{"d_expert": 128, "d_shared_expert": 0, "moe_layers": [1, 2, 3, 4, 5, 6, 7, 8, 9, 10], "normalize_top_k": false, "lr_router": 0.000785, "n_kv_head": 1, "attn_scale": 0.177, "parallel_block": false, "init_std_o": 0.0588, "warmup_steps": 211, "decay_shape": "linear", "final_lr_fraction": 0.0, "batch_tokens": 65536, "train_tokens": 684600000, "steps": 10447}
Below are experts of layer 4 (counted from 0) of a mixture-of-experts language model. Rows are named router (the router's row for the expert), gate (a neuron's input weights, with its number), up (a neuron's input weights, with its number), down (a neuron's output weights, with its number) and show model dimensions 0-127. Each number is 128 + 32 x the weight over its row's rms, rounded and kept within 0 to 255. Numbers have three digits each.
After each expert's rows: a language model's description of what the expert responds to. This comes from a sample of Wikipedia text that the model never trained on.

# expert 3
router:148122137112127130120110156184126161168130047115146127189154169179136108086154098087081138182146104088142164131124147136113125080154136168166119090123107088101167087074045086165132069086068161157091123093104158115110126115094106158140137175103131120171140144077082096112125136205127078106134077115103139151148133146086133091077100145149149141069124124055095123170104159124144129140099
gate2:124143167182134177154122095188134131099056106096119151202136143149187105124067073143162093183077131137095137154158138140116130076104167134122119066152139078120144126118117138076127118147088171090123149112133117163094125167084189175117143129134104101152116160096153096180091132156135139097137184122092154104153083095159198082094152128181088172149140115123137170109180107157074144128152
up2:151124172139148115112156097108109145108075122134099104136108101141115148142154167179093171075145133114151084062115159147108168174166048085158093094115115127127099115101143136117059149137077145161126106114138106110122152136189137171110133189141188162056167130153148156109111135175142171080035115127096161112095121104139093121131100140138161084113093094150102123163108090042132146070157
down2:122111133148164111142164094167143161150156088140198119091139168157106079181112121127120200112122160145111069153107162081152125141181047133175169122140151093097068142155142173100113159156136183159114205111146193084120098100124128155157128160117127132086126166101141139144115152110136097156124137127153092098102158188090100126122127171108149143092086218119132104160124201103128141092086
What it handles: Plural s endings

# expert 13
router:136102154115122112096096131161102119119085075072149125143139143178180090141156144130108110138134125096149119044094195144147106102187142124132142114119108054076173101121089108141152144125099209140140138148144114158140157105124166188125104141109136119102158162095110123125148155134105154144126065121143153168163158136109102145060074138126103139103104170078147203190096135114216197089121
gate2:145193153157156161089147152109114129149143128081099088116133147181128059161145112157129142169101132154104084079100164144159180145148095143157085120161169191093081189172103138155072206106132131173175188134089123136155132106137088139099140083120085085116162094157152097072112149124123157141145071141095126168130130123185164145097164186151123150101133143158195110098154136161092134139148
up2:191133123120211085103128128136180167119057148097093157129134116091129154077120134158104114151045099140095044121160080106124128131146176110185144101119176062104199162139196096133132102113148142178099124146036103144065117186155105139104119128135126144101158154114125140171143156124141148091111125134138141172126161114064136105169081130155118143104120142123106114117144142085094128098122
down2:157079195101123149138078106120087147145098154125120051144108119149145119149134135135133240134107153124129139168124147167101183147159103102120103116153162104132175098064156101152183205201070152155103148172151077137142130123149143128138153114150185076143127123133157180148126137104136151136103086123078179152124109165143173073125146139128097063173118103147149107158116084106093121171121
What it handles: Topic nouns after determiners

# expert 19
router:139055163132152122110064128138107143124115079139121184136159174089215145131161099104133156112139124108181168109118184153134105089106136142115071078124152109124144051084126100139130126110127150125086094050161126141138132111117176117076142136158139121151214126100145108060114123188139128130162118116127106161158153129120164104090062137137109176093123070065150103095111151146193124089130
gate2:105078150138098110174102131123095113117195126119071136115136181145088086113142073179078135145108115148147139129156115181112129093101097185094153153144078127162151121070119107128116141165144124128105123166185101111185202183074097114191144125184059103119112087130156152079049081168102150132094111114160119097116069131091108129120102139114153151115129116156132150170142164132087101163177
up2:104116186168139153092110103109102128101149143119091067087162135129113148112134129153169071200079115136082135187119087162135176168108117168169154113150150129103066114106115211156160128151114111059146142108123171118121134063124069110099189184117103124141135138138119113118126075081084135131085134150109162181118091135095131082149159171135110122100150131158142107110098157107096101070210
down2:144152123128143092171128140151150156099152030124111122079151141129154076135119165108175107102105090177147154098160142225113115180080167097100122149128093164108130091055147155090120125086182137131108117157165112125146191151125149179134107086145161167162141102104140101170136105142169107098116166072143137125157114107151130058154080081144127131155131141159146114110104136080193128127049
What it handles: Sports team vocabulary

# expert 15
router:115141180104173072102097157104123152120093056041156116152123195126128127154157075142059117171109135105129114085140202107096126087142152147110113110111128108107153090118128056166160116130116083127089068055114158196119115141134103127117134130124125170110152122098130103135082129173088130059127154100093156139106133107115166093085090123143148174087157126079120146125097215110131115112122
gate0:121048158102141149156148137130109141098063123124046152107110160116131097141147175111063149124112093157133163197077165171146110162134203131094131096154138123108109076140142195122146163082128132126062100098093135139145126060140111148092096083110177068089142132128110115069135113124169164154135179147165157121097068142155144153118133148111125089158147066085171149120093144124174127141136
up0:121063144073196186102147135130112115134134146149100109111146079139136125143080118179107102172109191163121159091189117158156125143142083124116103066107144107136130143108128140139114149193080135097122092171113122096105190098119094135193090155098138148123120139172096088127126138180060117180080129076163124108137125142109122169117117108190123129106205133132104192187153173094130137190146
down0:182152131150165102137119084104163134159130198115096141112183056108142092139128130122117119181164131078199137154050099141183179170156130094122125152126170116129088153127173177148140126177093110141160143112097069132137129123087116133131124180118128115108160153115169084145130108135088120119128065126173168128059106111120148165057135149167125155140112132125148158206084086192097091130098
What it handles: Institution and award names

# expert 5
router:158133197098118099109086160183093139138154115116157106189163141157132103125138065152138179180129125098144155088087144132105095046147127102138116059134118081122222120075109092132137071126136123149064127125119158134122172098143095164132102137145141133135196175062086128123090100130086108122114156103123151122089156181102180083120116154179102167096106111126110147199147153136146129145154
gate6:197159110130088180173125127099184133143180138126089129123217126103116113139177070118172120065185156141182074102154147127114114124121153128124163160169082111154115130145159147169159154130106098147151109133130107112140097130149098166136065107073127107123151127058120111147168155106125094150143160122120091133166071080138128082118110117154173152176110076152170118117087063145077091115194
up6:137155106099180101071149132107117119100128101120153113110163111125117101135094131151096107051183095154101141201129032033121159083107106122114138144142086170150135153099097144160129127073125133137151099157075131106086113122095169069192144174063132196108127081093115133153151137143117088172088137109115117151164149159139161104131145076135155121110085110091166109104153169158132144102174
down6:079108143110102148154042091168134137099123139144166123096123097172161128092161135108129109087140138074171126150174158121130089105134110154142121165103139115102141196136094182161093180130098145154123089032151138095142111123098109109106153123134142128112138136146171146111086158009163120146148085076175131136152151188126050126096108195144156141175113115140098132103146112196133142134122
What it handles: Word-opening letter pieces

# expert 7
router:137154106123155100151066165179153127121114064109188109168186168144130154093111129154147170146161119121142154096105139132092141094134197121191065064143103068069128141116068092159155079107099108158109152114077188128136167126114128135091139185077106125122116094067091159148087107136117167130173103134124190175152146082094130124106096171124148150100100115090113115133144147175168112106156
gate16:067070076106100123081084136141132136065119015130094142149148123126119059069093084082191164136130125119111127158098158162157177109127112171162161067151095183146102143120119114159120128173127101115083118126121125094155135080082093174119103153123152081124094148125119164170125158201117072144109124142154129136130112131063145096159134154116130173098142127125171114133147131114057107149112
up16:178189131122134204095092099088158122130103171083107149118111136119154148096116123136131069093135175115131091109126127130084189153129109115113173165120100118143089149159096100132115126095153084111208093114114200158087164114081147157080136116104139093175160148159091099147120110143099128142079124153197178133157091071146094151116053098102196123098121099087178083124130086108110146102129
down16:136081106090060100157131104108182075148109114091071135124151182068121144187146230104112132129126117139145122163140123125176106151122130136154170168158068147136138159110102066158159125124139173107140102123102218136131137149137141101158108146117112131133146183121142162123110121136133090160100121058147152073054107171189153127121126166059088130133115100144097088080162166115110145120158
What it handles: Relative and deictic words

# expert 18
router:169127143143101088091066159136165141163105123126151139164163189149133128101150118105104101154163128113169105055068168159095082087120192125136076108105106060133149156055123078093146101118102152188153124107117077131113142127075123167132099159130166131160131115104113187098110100135113158082096107080121113145173113173117142097056116146165110186141160067094170125112135167171154162128129
gate16:142115154156170169105193101106080101127106106093096147058100154095099107096090152147134064122116137139095120147118141138108083102167112103095075138136135083101106129176084034114129108134110129130122104081107146183140118189090133169114122065135122102135126204077145173096126172109078160080165170115174118107137122089175137143084114102090208100146156103124149158144112116098083099111125
up16:164109055120166134144124160182146112100162122098133125107203139115120177096114121140153098144146123108136091089124111135160082096127116139098077144158124073127176101191133074092110059098169144097096107140080141116144137230117129118111121089199122157150067140119107108113160069097110124050136088139135121093144124085131182123133155115148078138165168093125081123117151166123073121149087
down16:131095142150156160096167091135125149105086125156169110103086127176105154105063088139138185118144098137087024139206094123098101155060121092095146090121172178133113159118057150172122126152120180132097158144117130126140125159118149130138064115100126174130091167089154145136118134149108149102077151128179092119081111173117144221141134137183126141082153142143063145140108131135124091112146
What it handles: Numbers and word completions

# expert 8
router:145126169122166109072084162178063170190080097108150129148165161159156112122147112106113161147126118093182128115086162151085128096193137143139113071145100099063140114047116092150136091104105126167130130106081111146089160141096100147127101181115117116148166170065164100107095085146096141109139135110057151173186139089108160086104134171125093185087108152116138159134127150122155185109138
gate2:124089133147113083104063144150112155154175123098143134138195167101122119111127120124130089110094076100111095133101136115176131090105119122109109148141177111088138105144122109185131107143048147097113086041152130120140091153083112095131144075059133120136121080092139146165139136113167128077178129146159154079111114096121214120122133061107141226076128121104131174105135168161123136091181
up2:115118066108148064154058173084160115161157131162138141194107169134098142133178113124147161116134133119070103131140096104106117133134155092127085165142105100064115124098133160168079121157097142088119103102186157112148119168126115124142079172123145119125062093142150191102192111170150118132156166110067151112106031111138130090153139148116112109091068142142111081148122136101161176080180
down2:122122176096110120155135195123166144142152148170098165169105141121186100145074089081136109113139122187160088135092141112106101156150154071155173200130146111130131079161114107138067147142139101166163158158190115125167133114114136166119119157183110097162071118092150167132092149125092153172175153178141132163156097167158225141181203128141119149124114133135091121114074138106110145165100
What it handles: Sentence-ending periods

# expert 0
router:136128159151197112155103125123108132130075114118097156169131156154157121158124103118096177159117085089154129115110148149119119122173131159121101138147129075087221125110051065127148089122094134144120146058127186196137170147061143146082124199155114132111167144101121104102081137130130140134188081119087136126143119123070113059105068106122090182101117096079141119128150121155148155076107
gate2:081134119131117101123136110126152137094153171107075106100130129211130147131095114121168160108161161094186152099152149157116120110156094182063138108140087107159135114124110068096123178154093156120114121167134114051159130095130139167152127131111136135130157120156111190151071133054078162121114146051102150145136109120082109154085107112186111060127072138128082161211109129153167141176095
up2:085117090138098092100127112159132129166140162159097025149112123203107132158149086145156075135130113125064120092118154159202152072125124056094128087141163108164185130135144113156144195136074135156140136180131085091174136141139124161151218150152130127178149121091124154131096169120119162119123144056169168163155155141086144131142067096153110130133099154138128165148131156115129159127111
down2:124101119127234116129163131110109143091096133105196207086120129142117121131198118209134095153132164092094117189068150096160119140129162108121176133062143181139063135100098106166094153142142114114085116099100075177125113118144113151140175081099156133097155149115143177181161164150129145123158164127132127112098125172137143085120130115135127165144105152197159136159149099160080169102132
What it handles: Articles and table cells

# expert 21
router:080114169066130145112113170160094170147130061069131139175169144141173128154169080104110135094170098144130132109102114184118118104161118161125120128091117100111151119084114069154127072135085125145140168091138149137120116189115164143087092159117100116174080108102082136118108121146163089096120127117093144085212107109129115090000154147134129165087143128120124139125079134111162188102132
gate0:138077117092081158156137145119131118122165114202190110132113124138115146151091064106162131181108129110139124158150158144150136083130169094088183154149141121156161106165166151103165117075108136097150096121081106176024106165123141156090082082108104154127142179072094124075105186096082123119129130074122145112098174090101150070125164193125154150135173154109114117114182107165138102126126
up0:140133176121138164152159107107152033128158169146202139103099087129119142088113139162086141172113110116109140111134161134134113149137100213128110175137093156111134137133175093156136169070104120137086097126108027087082114150181067189119134062096111137121139130127155129098101185091088131140149128112128092155109101153157159176140184183173141111119163114142122143128168176105091147089128
down0:155109090090113090225172164145119124093082156122093086106129153154111113131088060134114132126115167204130083084127120097124100150084149062119106132194159180112157174117145145120132124123146121098112128105093163139137147058130152090162136155114113107123086157142113151124117114167161118143057190136159130134141077167141119095157134129062123151085050134133142117161141135123121174217106
What it handles: Word pieces in names, tables

# expert 24
router:204116161105109126108103163203088156161111078061166100213168136134134138110188132129119168164138113113158183095086155157072126108122159140169118117129152084089162135045113086139124106099081128139143101130085145162130168122102176120095121145132152154144172131088149094112100095127129121129125118103092144193162125143120110106107115132209114198059123080090127141165142171128124138123145
gate4:113141119120115092126099083118104104086101168096105141141117151092138102156215146168100114137119133138130132101135065073066147181096097069151140217145156104169122144201119133135159132119151120182148095109183181103152048178125134147104104149077097136146149168111125107081086140147184136138192116154135129146201098154170099126121111137136132145132111166179172136128167148128104154130181
up4:093105124072120153133100163120098152146161162069143136112119141148150158130111117061105125108123089073164124143209184078072093150131153145118123128141100044118177121106094130123157167161176193165179167126122097202093129106144119109096141179153121165142179100156104134128106081179078120125121107135121120120083142145110097110130054074157114091135084145090088129156093078132169137127103
down4:128126155123160144071093165146135112162073109090147148126129120158196145080108096119107111102095119120126150158129122062065150175100095082132150136106136132148115095144139058095135161088163145139136128160164138153087106126169152135114133138077159037102126092145105099136170122117122154151172146138129131141088100136109132121119107148150191229119094121081121056161154112128183105021142
What it handles: Paragraph breaks before headings

# expert 25
router:155107153107150151102111161184095124165099088088135155161178197144172116142136058139141161163157133100142112103094128161123096108150171142114122137152156086089158089130098064154142097087098122145142119082054137186116135093073167134076102139104099141121149158052132111141094119133098151079174095102128145109148104087079139104108057190158121194140128108090166140175116118162143136092087
gate5:217149170142155154077153135121077132102195176148142129131090106148165085163112107113116114094102146180160126064112143126114081147159147109128125138109162112199174099117059121193127099139152133119181082062124078107095117147094144120135138157131154149109063102146154133119162104166124161103103081137094154121111154107163120142178051131069090121119162143132190129100161104074131109129094
up5:180118147140168169159136204165089152125179178145097134112179141166163145133148125120123085138150111165138105093143141101176150080123156142146174136109140083150154117143119109122165106170103148064167116116113110136096145103090146115111124166118124177041116143093097098110144128122147163079076133147133186113103071105130081106115103090122115109120208157222181179149133153109069133099175
down5:149137123138127178116177158092112148114152179120154147076053067117137178137129191135134172124152148195068166157173147100143121128123091123097191159113127144093079115158112121177095087154163134133115156143141105165131135104147161161130134160116150140168102164146090132117172097158107197144112067128134172123164122162117138187134188117102055085081148184177070140160128118157127089123153
What it handles: Final digits of years

# expert 16
router:122140167111186154101080140155101134158168104091122145109146197163156157142151073108051179139137127111153160085100145202128133075178180165169106108104166107084123108101068111176133129124140107125118116115113121144108176088114175162085087198111136119104147167104143096110098121170087169124141118119093180156182119158089130124059109142158148130132140098066098171172108162146108140083119
gate2:168137109170133135157099133139095121079132109104157142125139129127127126164190169090120162069183115160157229077128104134085119122129040188111117111060104128181146115130144167126178156138151151124159084165165152134143147176138113116122090127063116090143104198148135159112157106147146154140117137073093152153100147148112072143091120194117116131092187150123120132172159176095137142094077
up2:128182084083161135122160117159072103152144113123081152155125120202139147123112158125104089141201155163095127199170132164134106110138143156211134135146121146131114149103088111120097166157160118110187123102122172134171146176155133169139131198207162130186182140107160092129138174135148148147066138104113127102198148165098150108101104096081125089095091089137125106150164148120163149130177
down2:146171103108115114186141157143144144162109070158131094111163126141101146121153128086119187094106089154130160133089125128108104158139173112037079087172134150176117109091196089144090089120170140181151111152157159088106206032177082168135124093116069114107120172128135120140132161157108118105134139114081095105144130103127125136168136122093126171072145112152158075148064155091124117115148
What it handles: Conjunctions and articles

# expert 22
router:129119142127162162116110132165098117160143089121132179133134168088148132116158072158122164169126078077149195112085159161116101119181127139149085096117167149133125064087063074137183095139111206148105120108113143158124123130117190099140099173133120154160172203124134112090102116140113111110162121109059169166150143102095177127105068116134123165117107039084122172116144175152169126112108
gate3:120063066113088121119169135120103077090093093146121115149166135137180111143111171114195134117128132140147128121128128089129085106104103140166140099074149125133128124153088157138122095123137160097176150120154138137132175144109119122144092203139115126140139118086110228140204164160083157179154178142086163067128120168099139134142130140104118069114219090095066144135139145095173148088185
up3:165113108148142119136114188125112148123105137181156153137177156123127061159133130157141147120138134191131128128034090140147127107152184091065103105107183143152103140103145117159116159111110171077107120112144147101118115123110131143143106083092185120135159137116138186154103105086241090133083117092128129110160182161154137081121116093126109141150005168105098131072117122145105130102128
down3:144167133180160151149138082110132105124158067083139116069137171180173124118114173113129112126187147173179162077109169181129086132172105147127157167121106092120116085123182118172086081123119151124140187154139211114161130127144069143080180092119099152120063144116077112139139127145152096159113119124078124162134146150091164148162151130074166094125146123095110108106130077174151177090177
What it handles: Prepositions in, on, during

# expert 17
router:115107183112143151151133173137138160162097081119108187155190141148236115173130090126151156162108169113120203135147187168118116118159128150190123090147100137109179087112097128094124129115124109121103124085115183168132187132098108147093067166112132138156136200109095090077095131194131163151145160134082131097184099132129143146083107184128163139102121112093137158152142164143147168137145
gate2:091157128119134099104131067162144130115108135153103096144148116132170150125099099107096115082102091104074091155183153123101116079157161150178128141053064091146087130113050090168070089147126147102118180127107119147127119162129111131097116190093111125154134152138161093111111102107133168077093159067112131103204101104129176146172137119097176099105157071106098117103099205143128183119169
up2:134131151186148092103100107121167150147107098159104142117115092180129176140171080089090176191181147126165149138195058127135149119179135116121118071111122133119151147130171116122115117098138095132127097128136116100183086174160144127069158082101153083069148123094205109141062110112128109166141056082189150162162143142109085109125091154128112150077123140132100111139113108113183176174157
down2:129124150129062088119158087130066138139119099131089159091180118045137088105099177128131123101112160115160078136119134097177160099131137134141133145154081050152118132131092147065054126118099102149139045161050132146161176184167156123093127145114125094111155141127142160122160155137069141095103117118102132149118105116081126139100204100161106141088111154148099152187148097162133139094081
What it handles: Date spaces and name pieces

# expert 2
router:117116105111166095093114202153108121151127083084122124152180154172209104095157061095082151158173122144100135089137160127044124114174151166134111134164128128133127127156085099126119116139139114138125100102088095155105158136103182143053069140085155139158144144092100128098125121139054128103115102094088146105209112078104128122086120174138088208083132141101151129135129150157109132140183
gate5:080138123148122145117086057152155116130114140077131122128080133129151133099089151150121122077129172114161146152140127081216127098186185124180117068100131102081156084127149129070130124151070139087140139162088162167149148171154161083174197138125105150157099143095085114131118146169103094142148183117110166115207087166166131152142133111192070131116172142172142161125152142135147152171111
up5:162116134125134132097154116139188149142112112124145091160120124127196120118097110158162139096152090201164154202150149175090058085136158155102129128114138087133090132122124104165161116145152141095171076104170163090136094173136133156150152153124169133121056136091164086120180074136099078105137200098108131097125077123097140128114127096134142075024157133096171123077134130066134143129102
down5:080140094091193128106144129109142105131146189114104129127136142111119155169167101047130143159093104133157060157159130139151134131180151108113101130138086159116159109180147123148128173120155090118035173107140146098121088139083160060176151180169125178099146080124151165152177153107141136139125145070120108105126107131168125073086179079107101101136137182109140100113139098078171185157167
What it handles: Money and number pieces

# expert 27
router:143089173080168138111120100123164127122133051149082132148137153120124127110140104162088119123138078140173128140070156094075104097102108120191097113149071095138188139097121086112160070066075105156142141085102145187100154120089158161124104140075165178112157148077105130086125057145095090138147108134118186117166128136138161120128107114126174146095140135109162116140146171150126232083114
gate2:135126143174095077154077131139134171114087089130069140139140144116148172194117122175128133124094154118154090148150104137152136173114109096179167102109137148139162087112073117107139126138124155167195151151153141181111191117080124126174094089144113148103127177148173118100168176126151165071127081091149170087158180104175100119118113093111085159138113072140131159150075098130208124103050
up2:127096111141168082162216069107111098116112113093155160186137124117110137122150135110134094114118137119095121096145164141087066116111161132147115149148115146078148134115182123148145141115147167013102114110124071080171042084084162161118176113098139118130124094091168083096131100148109142152144064119094107140189127114126174186130091145102152139171153144113097188099144097098086136133119
down2:161064093099152144088102114166150133084079118088110174084108164127081064175196102131092136158104118068144127139103197137146164066137109149100103167097180135171123133119081150131159127085139100129165156111119128115120065130139152085177091132101115038102133105049161126097101118080133116193129142130142124148108096071116154099144126094112106080151131142125120148110170182100142115110110
What it handles: Prefixes and their continuations

# expert 4
router:116092122091180158090125121134114131128117024085134121157192200095170114108133069117129134141135128102155100166110199145110084060099138175111125078129148106109153117104107114129142060131122104178107135094149232140106161107104105184093114134099128131136156160074098101110137109109087141110149157067106156157145065118094128111116121150152133085096137118092097120159142146200113120156107
gate2:153159119069145130177123165094165186170125143062144162119152100165146072185141083111142123189100139102134083134162073213158156069171129120121179133195141128180113141169092084154119130090102165116156098078109145142143109177153151145136060107164078184116113098141077107131133109143083115091074139124124091146121104085133100089094164154107151127121159134116164125073111116132117129134146
up2:115104136121132135172145161124146154209152112138039113084177089111131163159116074080143130114145126164165117109109124123124130094150121147101129131170137173097159097154167185087145195129173144136171124134154135097102094137181062189153141092136099173117121125133093143095108108124112097111162151081153164117113117142168082109112139160132153115187055127156187152121144054138214115112087
down2:121135133107177160110166111156113111147109141172120144122159058173109154177166134187152153166079112116151184155131158097104177121151168107129144125089152082198169113118126133064127096151208151116129149178172090099078186127185116125157140125167165072115141110162111126119118072196111115118170147100115165140095126145124144065136094074124135093152126133149095161104079090110135151111064
What it handles: Mid-word name pieces

# expert 12
router:094159172085104156088071163186106120106107097076142106196145137105197110165192110127106131112150133142181121109099161164110158125113154122142103134124108081125166140118086068123161097111123093187086123106127163163140145143107150156102124158163116156179101143055138122140083074167129104056129105159145182098168154131089138071111127143143103156170119128105141104138072139151118188046129
gate16:162126158097150049118137193116115126099102108102122127107184126151155117200105130147141131151179160171101129160129138110096123106149167141106096130085087145139117118094114112159191205154112083158095161112158180130182125187110169164107163122101167129159144110094154078178149089176152119062175160114149140143119163080104100142107170141153098123099148194073139140120140154079156062116159
up16:125111138106117098138148126072158150125081065098080143136117131096143081129138111175094150070098103103123104093154153123146153163117089166111173090123145095149088126096121157173120115094136160131112194162141096134117100126095092171156109120082155070139144198149106154132069120122157124184154137167135172119127085116131135048173101142161139107088110160154132160115058161093219093108206
down16:111112086137119107142160077207141084134097173078098145153146115132172118118130031155191056142066128146135132139151159153117142174158141151161123128174168124125096156161140156091122149076134123135102093134137143132190114158099137114144151165171184138115107166082113163183162139188127122085106066125080142126108111152115096178161199122169116145090165099096167089136149147147142177111120
What it handles: Suffixes and relative that

# expert 31
router:127101176121168122077083136148119164130150090094073192145185165150162119095169128179103106170130111145158142099092113132079101121157152165151076144095158089104188133066052113140155112130138141156130082088092142155112167119104119139110079169112143161150144124123179099136103129177079139121103122129087174149140059107060164127068074145125091182102112094136107141183130123177117162142140
gate2:114155148114129136089158165116163168178149079200088111084127149116132131183201109091116123114158083163111155098149114095161147095107086131145161133156113124097088115185088140163081119170101133159129160091073145167078165092110092089125106126104185123126195106097149164122124162087092144171090128085115122097145114051082110144083105138059146155177122139145097087118145130158093083122085
up2:125096219082177112085135127112113110192097109092139108120134116118120154151157124085152135135103114084145129145169128163164121083109181117117057103168115101083094107132154179156138141193140124104134176087141122125109155138203130137172108092102117166124150133142092178139150107177067186133133201098115139074082075142119163140068153124127114090110096087103122201147127134181136098151115
down2:128053133163139103171127094119128158123178229113103100095108122143125087129146216157108161142126135109137171133161131111125092127177136084097144203174137165083187189170120098112106147157112154107153088120116125161099139146114117170142176152168126120094149042114072132177103145113184110103143098145121118115153133118152104092104129111175148157055142128160067154104093156133146153147118
What it handles: Auxiliary and copular verbs

# expert 9
router:155108123131129097077083102197092168169092084085156133171131119133176130100182113153090131178184103140114124113117147127118070101181174154131128086109113077128171134056096113097110108142128132122144105144076159177153121122106167173098101200106071107141120168105120096094112094129129125125155127127126176143198150172088127117088133138139109178103135109092166146146129101154182227159145
gate2:115141136132148150145082146081121155110113166158147172069107134089149098134088151150138105112110088080108130124154115147102162127092135167173163084238143128143155132137132146145092163097097060126149140100087122151149135168141137108128132138184147139127158140172198130136035136128161125078129146154130130085106135106130124079166071112121079133178100097154187209186121175126076105096109
up2:101119087139097062097058107191167168157126125129134096132107122181160077115138146161197067103147100135103134104135094105184093122150141157098110105094124112136114139101099140082146143142148166072155127133066134167158186149126186107124166099136174144151150137180055097136102098114131068156166110183152146149095140199113131128170151121084131157122180147166165154138130128077128151118186
down2:133131127140072118137062124133149173140127159076128151167176152145135096119131127133135103123195131050106142136147135209086147174108152110112126150140167142118167191117122077130175100121143117151139118126133068109109174158133093222069178057093138118138112162116119156163134172113146143163137133137089166120126185137074123093155140060101087110153071107174101186118123165164136102121122
What it handles: LaTeX math and line breaks

# expert 11
router:205145188095209152125143156155149133165108097120173191130166135121180096132139093145085111154152142139147117127122136155120098098163150143143100113179111123051155081081066115137165093088133167146092091044105143158134156091139148083124087115106146164123119197112155127107100131115107167061208109166080138124174116128109170081082122123171112152099125137097145123114116169133144136107130
gate0:200135156107123147128145143126150101180130156184109184127162141148131176093168143103181151118216092114186147141080094167120094094079130112166100142098101110104068121167084147131098126169114158135231117150149153129122152119156071148113075129137145160139123118101128098163178098151076142123108145077079162088151101120146183135073123102076093115098069128123128136157159109106111093150135
up0:083126157180092162176061165177104155159153146153198125132129157165124145110096074076162204117126147123102129131069117212130098149145201130099087148113102109160183117117159135079152179117083189143087112135133114131117107167123162152084172138104091109141081105103113140078087167112131120148109118102090107097111147075163148175140083158154134153118127157175190130106134139157149132114140
down0:150110160097104150075081155171093117125162116164139110158180094167147102154139110113158130106091142136084084188060141182136122123146166130170171111124117137175113138145135178157147099116186117146099165132165082145105153145087051105112119094096113141131129169071071113094205117188068160145105140130109135171166138073077154144117088055091103116170112154164160134127134122121158095119105
What it handles: Particles and prepositions

# expert 1
router:134093151090109157128103147131100163116118087102104142136140148146152121131167049137065127136136145085141147092076154107104142057183141189193134042108105093067140038058111088111125145118121185112120103142111154165118130070093143128140120178116131108130145145124151105133148132134101162112121097099091146120134128139101144089061152154126123188061098140140142193170130149157187164125136
gate4:165125145190097112141123129091124114116079157124111106112162117132158126148100108142064197122113137099091120137195173168123110133144140131146160200120098139098123085080163151110158113103127111179148142148095071069098080159167101116098106154130099151101080129127157160127105156161085134171126101183052084146170139127160077132138123108121154120060104194182078124161185112120110085065111
up4:133165155157147092130154143085153140163141127106161115132174127137139093147090135077204102193142146080086047153106129118150097098156098085171153083122146162130145131112181133134152110093118097182136144103091103119112180114132037060059116152123157191171119119127115145151109103124117114119060181163106123119109152106208144165099124130169111120085092186128159120142086090110123118109108
down4:158202105113170124158174168132149134093071144157126160107085107103124136067112086159072118107170128128119127110136182140090164132065131125134078203129146109169110170142154187072174093118167107168120106141178115128141145125112163156064145151093158165104123107128076156123118132112137063087132155094117129105160112155157191167111115166170161169150150098112131096141190119155098156060107
What it handles: Taxonomy and list details

# expert 6
router:142133161120153113078107164136092146125105131071142119094199130132150132133182076116076132180120112092140160109101193142082137087186156126154093074157126088082133113110068087159126150098133139155145103100064139115108177113106172151094111182096127139148146148048114106103149084141102118122124132112066154150164133101081160082140085175143104189125114089127157135137120199165104199131143
gate0:078133111142060105120108097097225129151167130113051189121121115141138186147118090149116145076176083182134133173102135082133118129121099139102105147147148098129122141135118146054098128123122140135131092178158126128134128139224123150108177156129136126105100105106087123057143119122200146097094066136088124134156155133105165103119076109118089127152155178165153165163106107107157176075148
up0:153150096099107131147122135120118103131110115105145134095139117127145153101137095125165148165073058098100132171140059105149118108161165095146151137118168109067122161108164153082070113042116108170122128099138122136102088120160127091102104134133079195130096114067240122119122122111104138147114132131154195137151137124092118216113097141063151072167136129168110092098127087124095182153096
down0:068131130140179150109149139144120166079159136115054105150166083094157127165114079132099049116154151080148161108142150145131123161114102114224131156091084113128128135151188166153142149168128104073117124101097135107154125129139129118203128129110154151189156169144114111157139100179140133175127170125076125146157119109052131105155114081056177126110119185157141109106147157134094092097186
What it handles: Commas after phrases